Weights of a small mixture-of-experts language model, trained from scratch on English Wikipedia.
Size: width 160, vocabulary 7015, 10.2M parameters.
Below are experts of layer 2 (counted from 0) of a mixture-of-experts language model. Rows are named router (the router's row for the expert), down (a neuron's output weights, with its number) and show model dimensions 0-159. Each number is 50 + 12 x the weight over its row's rms, rounded and kept within 0 to 99.
After each expert's rows: a language model's description of what the expert responds to. This comes from a sample of Wikipedia text that the model never trained on.

# expert 12
router:69 65 46 50 46 39 63 38 49 57 47 40 73 54 54 30 32 61 54 79 40 39 60 47 46 76 47 48 43 46 68 46 42 56 37 69 43 57 37 44 47 19 62 39 41 43 62 44 63 40 58 61 69 70 38 44 46 53 51 57 56 55 57 37 49 55 44 59 38 46 59 41 49 43 54 37 57 37 46 61 64 34 47 44 40 42 45 48 45 47 85 28 53 39 56 58 29 64 53 61 52 59 46 53 24 59 44 61 49 59 56 51 71 72 63 34 42 43 63 54 71 41 76 51 57 34 60 51 22 50 42 39 46 36 33 46 53 68 46 61 41 65 51 63 53 56 48 48 36 65 54 48 18 75 49 69 45 57 60 52
down0:41 51 39 59 47 42 42 46 44 58 72 46 36 41 70 20 58 56 47 45 61 56 65 41 48 59 39 62 53 52 29 36 46 45 15 53 63 56 44 50 27 42 64 63 35 41 50 37 47 37 64 73 57 45 47 58 41 52 60 47 52 48 39 37 46 51 54 52 67 66 47 36 37 45 42 53 50 53 56 16 58 40 52 69 71 64 30 55 59 54 66 50 48 44 47 46 37 56 50 48 30 54 48 66 49 35 58 63 66 41 63 65 68 73 39 36 15 73 66 49 48 35 54 34 57 42 45 56 50 49 64 52 44 25 61 39 45 28 63 38 49 43 73 61 52 44 68 50 58 53 22 42 45 54 55 52 54 39 46 56
down1:63 71 54 44 49 44 44 44 43 72 46 35 31 58 43 68 51 64 33 49 78 39 56 44 35 61 43 63 51 53 54 26 40 52 72 57 56 53 52 27 55 66 50 46 64 53 55 40 59 58 59 49 60 42 51 28 31 69 44 58 64 25 54 64 36 61 59 42 44 38 76 56 57 59 66 46 35 51 38 45 36 50 38 61 55 64 30 44 55 42 62 39 55 43 44 28 66 63 45 40 63 54 68 70 57 50 40 30 52 76 43 37 58 61 50 60 44 57 12 62 36 57 73 59 46 36 60 50 41 61 63 41 66 61 50 61 50 57 39 49 63 44 46 60 40 51 46 49 72 41 52 53 49 32 52 46 44 51 27 41
down2:46 71 53 40 37 66 52 56 49 68 57 38 43 50 63 68 61 54 53 55 61 54 60 49 69 42 51 28 47 37 71 50 46 20 95 44 63 54 50 46 42 66 54 56 47 42 57 42 61 53 59 51 26 61 45 30 47 19 50 73 54 71 49 62 58 50 34 37 38 46 56 45 37 52 49 47 40 44 62 41 50 42 31 41 43 56 45 33 55 53 25 50 44 53 58 42 59 57 40 45 59 41 52 48 37 44 47 51 41 48 48 50 63 49 56 55 48 41 30 46 43 52 28 51 58 44 35 60 34 49 38 54 64 64 54 60 87 65 35 58 55 59 52 70 54 54 31 47 27 56 65 52 38 60 48 70 73 53 36 70
down3:60 36 54 25 43 36 25 46 30 59 48 43 51 48 59 52 54 68 44 52 64 75 57 46 68 33 57 46 48 39 38 38 49 39 84 73 55 62 50 42 59 77 76 54 69 56 37 45 69 44 59 48 46 47 51 53 44 46 52 70 51 55 42 50 47 45 36 53 52 45 48 41 45 69 48 44 54 64 67 56 68 57 58 26 55 41 19 36 58 60 33 48 46 45 43 35 51 54 50 43 42 47 57 82 36 40 47 52 59 52 40 46 58 72 60 55 52 51 57 63 47 34 42 80 60 49 48 52 43 63 62 47 46 60 41 38 51 41 29 64 51 70 23 52 49 66 42 50 23 46 46 60 38 63 34 43 51 39 54 66
down4:51 57 40 39 65 51 43 35 48 47 33 65 38 36 48 73 55 46 53 51 61 27 57 67 47 71 66 38 61 54 29 58 59 15 91 62 53 51 41 53 58 48 58 41 37 41 52 47 48 60 62 40 64 43 26 44 48 45 37 39 65 68 63 46 48 54 48 27 42 63 38 60 43 61 67 54 47 58 44 38 47 51 55 32 37 50 69 47 42 48 47 42 59 66 48 72 63 56 46 70 49 32 43 37 52 55 34 42 39 66 45 67 49 44 26 30 48 59 37 58 63 29 53 44 53 72 62 63 66 36 46 73 57 71 43 76 60 51 49 53 54 33 55 51 32 47 48 35 53 54 49 41 62 52 47 39 43 56 44 54
down5:54 38 58 39 50 42 32 48 46 52 36 32 59 40 57 49 63 27 50 46 61 60 17 38 21 69 46 47 43 46 58 54 56 33 32 47 63 43 52 41 47 50 57 59 38 58 43 47 65 54 40 36 63 60 70 43 42 43 28 50 47 53 53 48 32 44 58 67 48 52 55 50 33 38 40 47 61 40 55 50 33 42 60 60 68 50 62 41 33 45 61 83 72 54 64 25 36 60 54 49 52 36 51 64 56 74 40 29 41 39 38 56 71 36 31 32 50 48 54 66 57 44 74 45 56 53 79 32 65 64 54 46 62 49 31 44 45 41 44 63 61 65 42 42 48 60 45 50 63 42 40 59 40 37 42 66 36 61 54 36
It responds to: Auxiliaries, past participles after was or is, and the prepositions following them, such as was, been, faced, built, by, with.

# expert 15
router:51 58 34 38 29 61 77 52 53 48 55 57 52 74 30 29 49 38 65 38 66 33 54 42 54 45 58 60 49 56 56 59 59 53 40 52 46 63 57 52 57 38 53 42 45 73 40 64 38 58 32 53 37 55 94 47 37 54 43 67 34 36 40 62 42 53 54 34 29 64 34 54 35 63 63 46 56 60 32 66 46 51 54 62 19 37 69 48 38 55 43 76 64 56 53 46 67 29 51 44 33 49 50 27 56 73 60 35 40 61 53 38 37 36 61 40 56 30 69 37 43 61 57 48 54 52 48 57 64 52 59 63 44 68 69 43 66 31 57 42 55 47 62 53 41 50 60 46 57 55 50 34 45 51 45 50 61 45 50 40
down0:61 36 68 51 55 42 59 32 46 72 54 41 52 49 55 26 51 33 32 69 49 55 47 43 57 28 53 53 45 48 61 58 59 56 47 33 60 78 42 55 45 44 37 39 64 54 57 48 39 41 44 45 33 41 45 43 33 40 59 64 48 64 41 29 52 61 44 49 36 65 64 52 51 43 57 52 34 55 67 32 69 44 55 48 44 65 45 58 62 43 77 53 31 55 69 49 49 72 39 72 59 68 59 45 58 51 36 43 50 53 40 43 68 78 64 56 41 49 35 55 50 37 54 71 49 44 58 26 37 75 36 35 60 39 66 28 33 36 73 36 26 36 54 44 50 52 53 44 61 38 63 37 55 49 50 40 69 65 57 45
down1:41 65 45 49 42 53 63 39 50 64 59 40 63 37 48 60 56 43 33 56 52 49 45 44 48 68 48 72 62 66 46 47 54 49 78 47 51 31 55 69 48 47 38 75 65 70 36 34 36 48 63 55 46 60 42 28 61 26 49 52 59 50 53 57 37 78 48 43 76 64 52 45 24 65 55 35 71 27 31 44 35 63 60 57 48 53 59 50 67 49 46 42 56 53 42 58 66 68 45 31 43 45 29 65 41 38 52 40 65 57 44 52 67 48 27 57 36 42 57 38 42 45 60 43 55 48 59 38 36 38 57 65 48 71 24 58 65 50 46 64 55 63 64 51 36 41 38 46 21 54 43 31 50 45 45 67 59 49 49 53
down2:57 36 48 47 60 63 50 45 46 43 62 60 70 55 59 31 59 52 69 45 36 52 57 36 55 45 55 43 73 31 37 32 51 77 00 40 49 47 58 50 41 28 44 35 48 59 30 44 49 50 49 65 39 42 64 50 63 63 36 42 51 62 42 62 53 43 42 71 54 50 40 73 59 51 48 48 68 43 51 79 56 39 56 46 43 69 49 49 46 53 68 47 33 31 52 38 52 54 54 42 61 50 58 49 50 25 43 61 63 63 36 40 55 56 43 37 68 48 64 58 53 47 49 45 59 46 20 85 36 43 56 46 53 50 60 32 70 42 59 42 63 51 40 58 45 46 40 60 34 52 57 32 50 51 39 45 38 46 53 38
down3:69 51 39 44 44 30 69 53 59 52 43 76 64 77 43 36 54 34 48 42 66 44 54 46 38 31 62 56 30 56 53 38 55 56 13 65 56 52 76 44 70 44 59 38 58 58 33 58 36 52 33 57 43 50 61 36 54 62 46 66 34 45 68 41 33 46 63 64 43 45 36 43 39 39 60 56 63 45 55 68 33 43 63 48 39 43 65 57 46 72 38 68 66 65 53 51 59 49 62 52 63 31 45 55 44 51 67 48 35 53 56 57 50 44 16 65 75 40 53 48 53 23 36 50 52 60 53 57 59 56 57 49 49 51 63 47 48 50 63 57 64 39 62 46 52 52 53 54 69 50 56 38 56 44 27 29 55 48 41 30
down4:41 56 56 75 49 48 41 54 68 43 43 56 48 49 44 62 51 58 54 38 40 58 53 41 43 40 55 40 59 37 50 40 54 47 00 62 69 24 47 58 74 49 53 51 62 48 62 59 47 58 50 34 53 51 29 63 45 76 34 41 34 43 62 57 48 31 29 67 62 78 59 55 60 53 43 40 65 41 28 63 44 52 49 45 56 60 53 53 71 49 51 44 58 46 56 47 54 31 35 59 32 63 34 48 60 32 58 30 49 45 53 47 39 63 50 43 59 62 69 64 48 39 37 41 46 65 16 71 48 38 41 37 57 60 57 50 52 36 64 41 53 49 52 55 29 45 65 51 66 45 57 57 53 51 37 46 50 32 39 53
down5:50 49 46 66 35 50 47 57 50 48 40 54 62 45 39 52 43 59 80 51 57 67 53 57 53 59 29 41 40 71 59 59 45 48 70 58 59 27 59 40 54 63 28 55 63 50 50 40 44 81 41 49 58 50 35 36 44 54 38 33 50 44 46 29 52 67 38 41 55 51 61 31 52 54 36 39 43 52 39 41 53 44 53 53 43 51 59 66 29 72 64 37 65 64 43 29 60 37 41 61 50 61 30 60 47 43 55 45 22 72 61 33 53 37 81 59 60 60 17 54 62 48 49 53 57 52 65 47 57 49 55 64 67 53 48 42 46 53 46 28 58 65 60 47 39 52 34 46 51 31 67 41 47 39 76 43 49 47 19 45
It responds to: Conjunctions and clause openers after a comma or period in narrative prose, e.g. but, and, that, which, who, He, The.

# expert 6
router:52 46 52 50 51 30 45 52 50 30 57 49 48 41 47 37 54 41 40 58 38 40 71 51 61 40 64 59 76 33 37 56 62 39 09 51 53 32 47 60 68 38 59 48 28 42 49 60 56 57 44 48 22 43 27 73 58 46 35 41 45 55 56 53 72 62 44 51 50 48 56 53 44 20 43 58 39 58 36 26 51 39 47 52 63 40 59 47 47 76 50 47 55 43 72 54 63 60 40 60 45 34 47 45 42 41 30 41 73 70 51 55 73 57 49 58 53 61 61 62 37 39 51 64 44 46 31 47 43 79 32 52 29 69 51 45 48 47 47 55 43 52 44 56 41 42 59 45 48 66 34 63 65 58 46 32 57 34 56 33
down0:41 52 51 40 60 48 35 37 34 55 55 61 57 46 48 67 47 60 65 51 43 46 59 46 37 56 16 56 37 49 58 50 61 45 27 56 47 43 41 51 63 41 43 26 28 59 43 67 35 57 19 50 30 87 29 48 52 53 32 52 41 50 70 31 51 44 67 57 56 71 57 54 39 52 45 73 46 39 49 55 48 50 43 33 53 43 69 52 50 65 34 66 58 49 55 49 56 33 48 50 50 47 49 45 63 47 51 53 57 41 47 53 69 66 67 21 40 60 41 62 47 41 39 49 51 32 30 48 69 73 62 59 33 45 64 44 64 63 44 60 71 57 48 38 20 45 63 48 57 50 45 43 51 53 56 53 80 60 40 46
down1:34 58 41 46 33 46 49 40 59 52 63 32 46 51 63 52 44 45 36 55 60 71 46 69 36 59 43 41 43 63 50 63 43 67 71 44 47 51 46 40 69 62 46 45 60 42 41 58 19 48 41 60 57 47 70 23 57 34 41 60 57 57 30 39 35 56 35 53 47 50 50 40 68 58 29 47 65 49 39 63 43 61 63 30 64 44 37 54 51 39 36 56 52 53 64 49 42 30 57 49 58 52 66 53 44 51 52 43 33 73 35 37 41 25 44 38 20 32 40 65 57 41 47 34 53 36 45 59 56 34 51 31 48 54 51 56 32 42 58 58 54 41 54 59 75 63 55 37 57 29 59 65 46 08 57 43 52 55 60 59
down2:53 32 48 45 50 71 45 52 50 73 69 62 41 32 54 60 43 52 44 51 71 50 44 70 62 52 30 37 41 46 73 61 35 69 50 47 50 56 52 62 54 45 48 40 64 42 40 43 43 58 65 53 50 48 53 37 50 76 60 68 56 68 40 55 38 52 44 51 26 70 74 68 50 38 47 37 66 57 59 70 55 50 30 65 62 51 25 38 57 50 41 60 52 41 53 44 41 55 62 51 51 26 41 61 56 56 35 58 60 59 54 63 24 58 45 43 57 60 66 35 68 71 67 35 56 40 48 37 38 61 46 60 67 54 40 50 57 46 36 40 70 47 60 55 60 45 57 49 58 68 25 18 58 29 65 59 49 59 60 50
down3:43 50 41 41 61 50 50 43 31 43 58 37 45 63 54 35 54 46 74 51 52 62 46 59 65 44 50 57 62 37 81 45 38 55 24 50 48 49 53 60 42 28 75 23 53 50 44 49 46 52 34 39 31 61 43 59 66 53 29 40 78 69 65 51 32 56 55 64 40 41 42 56 46 39 67 67 34 51 63 49 37 45 32 57 45 44 49 47 65 53 45 40 46 65 51 42 60 53 71 47 41 42 24 41 44 56 51 62 39 56 48 66 65 36 44 46 59 48 63 47 60 55 54 71 58 59 29 58 71 72 40 64 45 44 53 21 50 33 38 77 50 51 34 61 40 60 58 50 45 75 52 28 45 57 36 47 35 53 38 48
down4:32 60 51 51 62 36 48 50 40 43 60 38 57 75 53 58 50 46 40 37 57 44 48 50 63 55 34 57 63 66 15 83 53 78 33 63 33 53 48 58 62 48 39 28 61 54 31 52 38 65 33 25 47 45 42 36 53 46 54 42 64 74 60 34 71 46 67 44 66 45 63 70 62 61 47 57 54 43 57 59 47 48 36 45 60 53 47 40 30 71 81 35 44 48 67 56 56 55 40 59 45 42 44 40 52 58 42 53 46 28 73 53 54 57 41 56 39 42 36 49 54 63 35 47 62 54 54 36 45 38 50 68 28 41 33 47 47 32 27 61 44 57 58 48 47 46 41 49 52 60 42 48 50 60 52 39 78 53 60 54
down5:63 46 52 59 49 41 50 59 43 50 42 35 40 36 35 53 37 54 60 47 62 44 59 48 28 46 34 51 49 29 50 49 37 57 50 59 69 67 56 62 63 65 73 40 54 30 59 54 62 72 49 60 54 52 41 41 60 58 36 54 46 37 45 47 40 34 60 63 46 34 69 66 48 47 74 54 34 49 51 32 50 38 73 58 66 57 29 36 49 60 38 51 59 50 33 53 43 26 61 57 35 32 46 43 38 51 28 52 67 67 56 48 27 69 50 74 49 59 23 70 48 52 46 47 50 56 36 45 32 60 49 63 64 68 35 60 58 49 60 49 77 43 42 11 55 49 44 53 42 42 35 51 33 34 47 40 45 37 61 49
It responds to: Middle pieces of surnames, foreign names and rarer words split into subword chunks, such as Nel in Nelson, ardi in Guardian.

# expert 4
router:33 50 60 62 54 74 58 13 56 65 40 50 56 43 64 45 58 34 63 66 45 58 56 49 51 65 48 56 52 43 31 41 56 50 38 51 63 52 63 61 47 55 43 52 55 59 43 49 33 55 42 39 43 85 46 55 52 47 42 57 65 62 48 55 34 41 50 45 50 43 09 63 52 49 50 28 61 39 32 46 37 59 67 50 43 42 28 55 32 73 52 36 22 43 84 62 24 33 42 55 50 29 44 43 71 66 41 45 51 66 39 51 27 50 69 45 43 51 61 55 43 51 51 64 43 47 56 38 52 44 45 70 54 40 44 55 53 45 50 51 63 41 37 34 56 62 74 41 36 39 42 61 57 49 56 39 43 49 41 48
down0:48 48 58 61 61 72 40 36 64 75 60 59 53 62 67 56 43 54 41 49 45 40 45 57 42 47 44 42 50 58 58 63 40 51 61 48 56 45 64 51 51 36 38 55 44 45 57 31 36 42 40 54 40 16 55 39 46 52 47 38 49 48 41 60 67 53 38 57 52 52 47 41 54 49 37 51 36 41 59 57 64 46 61 35 68 54 47 51 52 51 28 50 28 37 42 22 59 72 51 50 62 56 25 46 33 50 55 67 52 32 48 39 39 33 63 50 38 79 59 44 48 61 54 43 99 58 69 63 56 47 45 52 55 52 76 51 54 22 60 48 48 53 58 62 69 40 44 42 64 29 63 38 47 56 56 43 56 43 42 30
down1:27 48 69 57 63 52 42 54 47 46 45 65 63 56 51 47 79 49 40 40 59 75 60 49 63 60 57 51 26 50 29 37 57 45 32 40 51 33 42 46 33 47 31 50 52 30 47 64 57 30 54 35 46 44 38 55 45 44 46 54 53 49 53 39 49 52 46 65 61 49 58 64 69 50 49 48 39 49 70 26 38 43 57 23 40 56 41 54 49 57 49 43 63 49 53 52 51 41 29 42 61 57 37 99 54 57 37 49 51 44 49 59 18 30 33 58 50 46 64 46 52 32 25 32 43 46 47 63 50 38 33 64 60 67 52 31 73 40 60 42 51 32 53 64 56 33 52 29 52 46 42 55 47 44 56 41 41 56 44 48
down2:80 72 58 73 49 35 53 42 64 36 51 44 55 48 67 36 47 56 49 61 38 74 40 42 37 48 64 53 48 45 45 36 37 27 46 38 48 62 62 44 35 39 57 25 56 41 39 53 54 53 51 60 63 70 55 42 27 33 71 61 45 48 46 53 61 48 53 66 52 69 53 56 79 57 69 47 45 46 76 53 60 52 63 64 44 53 25 53 42 58 42 46 45 44 47 49 69 42 66 53 50 71 28 50 55 51 64 25 38 58 36 46 43 43 41 44 67 83 46 59 58 42 42 37 34 57 40 47 36 39 68 67 68 84 37 45 44 41 47 36 54 51 44 51 29 47 57 46 56 37 40 47 59 49 47 52 42 51 46 52
down3:49 25 45 43 38 55 42 62 66 45 60 41 67 47 64 43 74 47 58 65 41 41 44 44 48 32 36 32 51 49 51 56 65 54 33 55 41 55 64 51 53 30 59 35 50 40 44 54 24 44 66 50 32 55 52 40 61 53 58 56 39 25 47 43 42 40 40 59 36 60 45 33 52 54 60 49 42 52 21 45 44 32 29 45 48 54 47 53 45 50 61 49 43 52 43 55 31 29 51 60 42 56 70 49 28 35 65 58 70 64 40 49 41 61 24 32 57 60 99 47 44 81 35 40 62 47 58 55 54 58 43 41 60 44 46 37 49 55 60 52 59 57 49 45 70 44 51 34 61 49 51 39 54 57 60 58 43 36 50 70
down4:35 41 42 59 69 50 33 60 54 61 46 46 46 38 46 30 49 55 47 49 57 49 39 25 68 68 49 46 58 73 76 70 41 54 39 36 49 60 68 46 55 56 36 62 60 53 65 65 48 55 46 65 56 51 62 50 42 48 37 45 53 41 47 53 57 63 48 74 48 69 43 65 40 57 35 50 51 63 47 41 31 38 46 53 58 34 37 20 49 56 61 38 53 47 39 44 48 56 41 46 31 49 56 53 43 49 42 53 22 49 40 55 36 43 59 51 61 47 43 39 25 42 53 61 47 55 36 78 18 45 48 59 60 71 56 51 62 42 40 31 54 34 70 40 27 39 65 45 47 55 44 83 54 45 53 81 34 47 65 54
down5:68 38 65 45 48 32 33 55 40 48 69 58 41 72 65 34 56 60 66 31 35 49 45 52 34 39 38 18 41 49 60 57 58 48 93 46 56 66 23 45 23 52 55 58 50 48 67 57 29 52 50 41 41 44 56 45 48 51 48 40 38 33 55 62 43 73 46 46 47 43 57 47 45 53 75 67 56 47 48 50 52 57 38 45 57 45 57 60 64 40 49 35 51 48 48 33 65 34 60 50 32 51 30 55 44 52 43 50 43 62 48 45 39 60 56 33 42 64 35 49 51 73 34 58 50 55 53 53 23 49 30 36 46 42 46 35 63 68 44 73 40 41 54 50 39 51 52 57 59 49 62 40 72 46 64 69 45 60 69 67
It responds to: Articles, possessives and quantifiers right after a preposition, such as the, a, their, several, any, plus possessive s and word endings.

# expert 0
router:42 54 40 34 30 48 72 50 62 57 51 69 44 53 55 43 36 29 40 49 51 61 66 58 33 57 79 56 50 46 44 44 34 41 21 57 67 52 37 56 47 43 46 56 50 38 44 59 64 70 50 37 60 47 59 65 35 65 33 17 49 50 37 66 55 33 55 76 50 43 23 47 56 40 41 55 64 51 32 43 60 43 48 45 66 19 59 47 58 56 79 47 53 39 36 61 38 60 49 35 48 58 40 53 60 43 69 36 67 59 49 63 37 65 38 68 68 55 52 48 39 54 57 56 63 50 38 39 53 54 46 54 41 66 61 60 62 47 50 39 56 57 37 34 60 54 54 56 53 70 62 64 23 55 69 48 40 58 58 35
down0:32 54 28 50 60 50 34 43 40 77 54 56 25 52 35 40 46 54 63 55 40 32 41 45 51 59 46 49 39 27 45 39 63 66 69 48 50 45 51 49 48 40 70 57 57 41 41 59 23 37 58 48 35 48 25 64 61 41 51 59 48 53 62 40 60 59 34 48 50 46 36 55 54 48 65 45 42 61 54 39 44 68 38 55 29 60 47 33 41 32 46 43 35 49 35 44 60 62 68 62 46 39 70 51 46 58 42 37 25 40 46 53 42 50 43 23 43 58 62 39 58 44 45 72 39 25 58 46 56 58 35 44 43 44 36 41 42 42 53 71 62 39 78 61 25 60 45 56 32 77 59 29 48 65 57 56 40 42 37 51
down1:37 60 49 34 46 77 57 18 54 48 46 59 12 56 62 60 31 48 51 45 77 59 48 56 44 36 64 54 60 57 46 55 47 46 77 42 50 37 43 30 64 39 38 49 53 39 57 59 68 53 48 50 55 44 55 53 48 42 44 12 47 45 43 51 51 53 41 53 31 46 73 73 53 48 44 44 62 57 53 70 44 41 55 60 59 42 57 49 67 49 41 37 55 42 34 63 44 67 58 35 31 50 34 51 51 47 65 49 56 35 65 35 30 47 43 60 71 66 16 24 51 41 52 37 54 47 62 66 49 57 38 44 46 49 49 47 54 33 48 62 49 63 56 33 39 50 43 54 35 38 54 55 58 21 56 56 65 40 41 45
down2:45 42 45 52 58 55 51 58 65 44 44 39 50 48 70 38 40 41 56 50 42 31 45 57 48 40 53 55 83 57 38 32 56 36 43 55 53 37 50 32 51 52 41 50 39 72 41 75 55 64 24 55 44 78 62 49 71 55 44 26 73 64 60 38 33 33 42 67 63 39 49 49 61 42 42 65 45 59 40 66 60 51 54 72 42 40 49 46 66 59 47 48 56 61 45 52 67 46 54 68 33 34 42 50 32 67 42 53 56 60 53 60 42 51 54 58 76 66 87 29 43 49 53 41 52 63 57 44 56 37 61 47 66 61 59 58 52 63 46 49 50 74 50 54 64 49 70 56 53 29 47 54 55 63 37 68 44 54 23 44
down3:65 46 42 58 62 56 65 58 43 36 61 35 44 45 48 58 68 66 65 50 32 46 55 59 38 55 49 41 39 52 49 63 34 43 75 41 71 72 62 44 48 51 60 47 58 39 58 59 42 72 52 71 67 42 47 35 46 55 55 54 43 63 14 49 44 40 34 33 49 56 55 46 33 48 36 36 57 61 54 51 62 36 36 61 63 49 53 46 53 47 66 43 53 77 37 74 66 52 62 55 29 60 38 58 63 36 30 61 60 40 26 41 45 54 46 53 31 43 65 59 51 62 39 49 47 62 41 37 50 47 49 65 45 44 38 49 45 38 53 62 30 58 49 43 80 54 38 51 75 65 49 69 34 52 64 39 59 51 82 53
down4:50 33 58 32 51 47 67 48 45 52 44 49 47 33 44 48 56 50 20 54 47 51 53 51 55 59 70 53 42 58 64 43 28 44 36 43 60 28 46 48 70 63 34 69 54 32 44 44 52 48 41 36 47 59 61 41 48 47 54 39 63 40 35 38 55 55 45 70 68 45 54 52 50 35 39 41 63 47 36 52 38 58 36 48 61 60 62 68 66 66 58 53 64 40 46 67 51 58 44 43 62 48 38 32 44 47 42 54 56 93 79 42 55 41 38 40 71 54 66 43 69 69 60 40 37 38 39 18 58 27 60 46 57 47 41 56 45 48 37 50 52 71 50 35 74 57 46 38 68 37 67 48 62 63 68 55 38 55 36 51
down5:57 54 62 50 56 52 40 64 63 61 48 35 57 34 42 38 69 77 38 34 38 34 46 44 56 45 52 40 71 36 65 32 56 49 56 47 48 47 63 43 49 49 47 52 53 48 35 40 39 37 50 43 40 40 64 41 68 46 45 60 65 63 38 35 63 60 60 40 61 51 65 57 81 28 71 45 23 57 60 50 47 38 38 51 38 39 48 32 40 39 31 57 69 61 55 50 54 59 49 36 42 45 41 41 56 58 45 59 39 45 35 41 48 59 63 54 36 51 75 23 44 59 28 53 51 68 65 75 38 35 40 63 43 37 45 38 49 70 72 58 64 50 60 69 46 67 59 80 52 33 44 44 47 42 36 56 44 31 44 52
It responds to: Single letters or short letter clusters beginning a word, often in foreign names or transliterations, such as Bh in Bhave, d in dynasty.

# expert 13
router:67 47 46 53 46 36 37 50 50 43 39 39 39 39 43 49 57 63 59 58 47 57 51 45 35 26 75 77 55 55 42 58 68 48 25 50 51 51 60 53 55 58 46 66 56 55 33 51 41 63 30 44 38 44 49 48 46 64 40 52 64 69 41 56 36 49 58 46 57 57 29 65 51 21 52 38 59 52 43 31 58 33 42 49 45 47 20 47 56 57 47 49 54 67 42 41 40 41 71 32 35 58 39 48 45 43 28 62 65 52 37 51 38 65 40 60 37 56 51 58 36 48 50 64 67 61 40 66 28 66 60 31 41 70 59 31 56 67 52 42 70 53 59 49 65 55 79 41 56 59 30 48 22 57 68 37 57 39 63 45
down0:61 36 61 12 64 49 29 54 44 54 54 58 42 60 47 24 53 44 76 43 40 49 76 47 58 57 28 48 41 43 69 39 42 49 54 57 51 52 62 61 54 47 53 35 53 55 43 67 50 63 34 57 61 43 45 38 71 58 45 52 52 49 44 45 67 59 63 58 44 62 44 54 48 45 47 45 33 42 41 68 50 51 62 48 53 58 53 51 58 64 69 60 44 45 58 45 54 53 60 68 76 39 46 38 44 36 57 35 52 70 66 47 48 71 33 70 56 41 82 38 38 65 32 70 47 25 32 58 65 65 20 51 56 43 44 32 45 41 36 38 42 51 71 53 61 58 54 35 52 61 32 44 42 28 50 48 49 42 52 61
down1:54 42 35 56 69 88 48 62 48 46 42 50 50 79 55 52 48 66 65 61 70 55 32 63 52 50 52 54 54 53 36 72 36 69 42 54 42 42 53 71 67 42 38 58 49 70 59 46 44 49 54 57 61 77 50 38 34 70 42 26 39 61 52 62 51 51 53 50 63 47 44 45 48 38 53 63 50 54 48 68 38 41 52 45 35 76 25 37 43 71 50 60 31 39 48 35 50 50 66 46 23 61 53 50 27 48 48 30 61 55 42 36 54 41 65 53 43 24 48 66 46 51 63 50 55 52 56 34 47 65 54 31 50 31 60 54 56 58 30 56 26 53 46 46 58 56 43 32 68 58 35 52 37 48 43 58 66 38 53 57
down2:60 60 46 51 60 47 41 43 43 38 47 66 43 48 74 83 64 74 35 36 44 36 44 40 45 27 66 43 57 51 68 45 77 39 32 55 53 37 42 62 59 50 48 69 47 39 42 34 45 41 44 59 49 56 45 49 29 42 41 47 40 62 43 38 47 60 42 50 36 30 70 47 38 58 56 41 40 56 55 38 49 40 16 52 54 50 33 29 47 42 34 41 45 51 46 73 42 50 44 31 48 60 46 58 66 23 57 54 47 44 26 54 53 41 65 53 49 69 39 52 51 42 51 37 61 56 43 39 55 42 71 42 45 47 40 32 55 65 42 55 25 44 67 51 67 44 44 60 61 51 64 37 69 75 56 67 59 63 66 53
down3:49 39 41 46 54 46 61 57 59 30 60 61 39 56 38 43 43 71 50 74 63 53 45 43 55 25 50 63 69 44 44 61 51 35 30 26 50 50 67 49 55 42 53 45 33 61 60 44 55 51 44 47 52 65 40 56 54 40 51 50 47 62 42 47 53 55 50 63 48 73 54 73 53 43 53 40 40 48 33 42 50 35 62 46 50 31 68 53 53 19 60 39 41 59 50 49 62 62 63 15 40 56 35 56 55 69 36 54 64 35 66 51 42 61 47 51 42 75 32 72 39 41 31 62 55 44 46 55 58 58 51 48 59 36 87 55 53 47 53 55 87 52 30 54 52 61 55 63 64 57 59 49 26 51 67 51 30 67 50 50
down4:63 46 58 52 72 42 52 41 50 62 74 70 39 54 38 51 60 38 65 48 41 56 52 35 55 59 42 40 48 59 43 34 38 60 34 58 52 63 50 39 53 54 49 47 54 59 38 53 38 40 39 40 45 64 39 45 37 42 64 59 67 59 61 53 71 50 58 64 35 53 60 75 54 43 50 46 41 10 45 70 63 62 48 46 57 63 45 65 56 53 37 34 65 56 54 24 68 69 43 56 38 55 56 57 53 53 54 43 63 55 59 59 66 54 60 70 63 64 79 59 50 53 57 38 26 57 52 57 55 46 33 24 80 60 49 43 57 50 60 57 61 40 35 54 43 35 78 41 75 45 76 71 47 52 41 44 55 56 45 48
down5:60 62 41 51 47 40 76 45 58 50 40 54 42 69 51 55 58 66 40 55 47 29 47 48 60 51 61 71 70 41 47 44 57 49 45 66 39 42 32 39 59 61 53 46 17 33 59 51 48 64 61 51 41 77 49 33 37 41 49 36 41 65 45 47 29 41 47 37 50 55 31 49 43 46 20 38 66 59 33 78 39 32 62 46 47 52 50 51 46 35 48 68 48 42 62 50 44 46 67 54 66 61 47 37 40 41 41 63 37 64 76 40 45 47 51 42 50 67 68 40 61 60 68 55 39 53 44 71 53 28 49 47 59 69 61 50 57 54 17 41 62 49 63 56 38 44 52 54 60 60 61 76 57 66 49 28 55 42 48 60
It responds to: Short vowel or syllable pieces inside or ending a word before punctuation, e.g. fr-u-it, theat-re, unc-le, g-am-bling, Leverkus-en.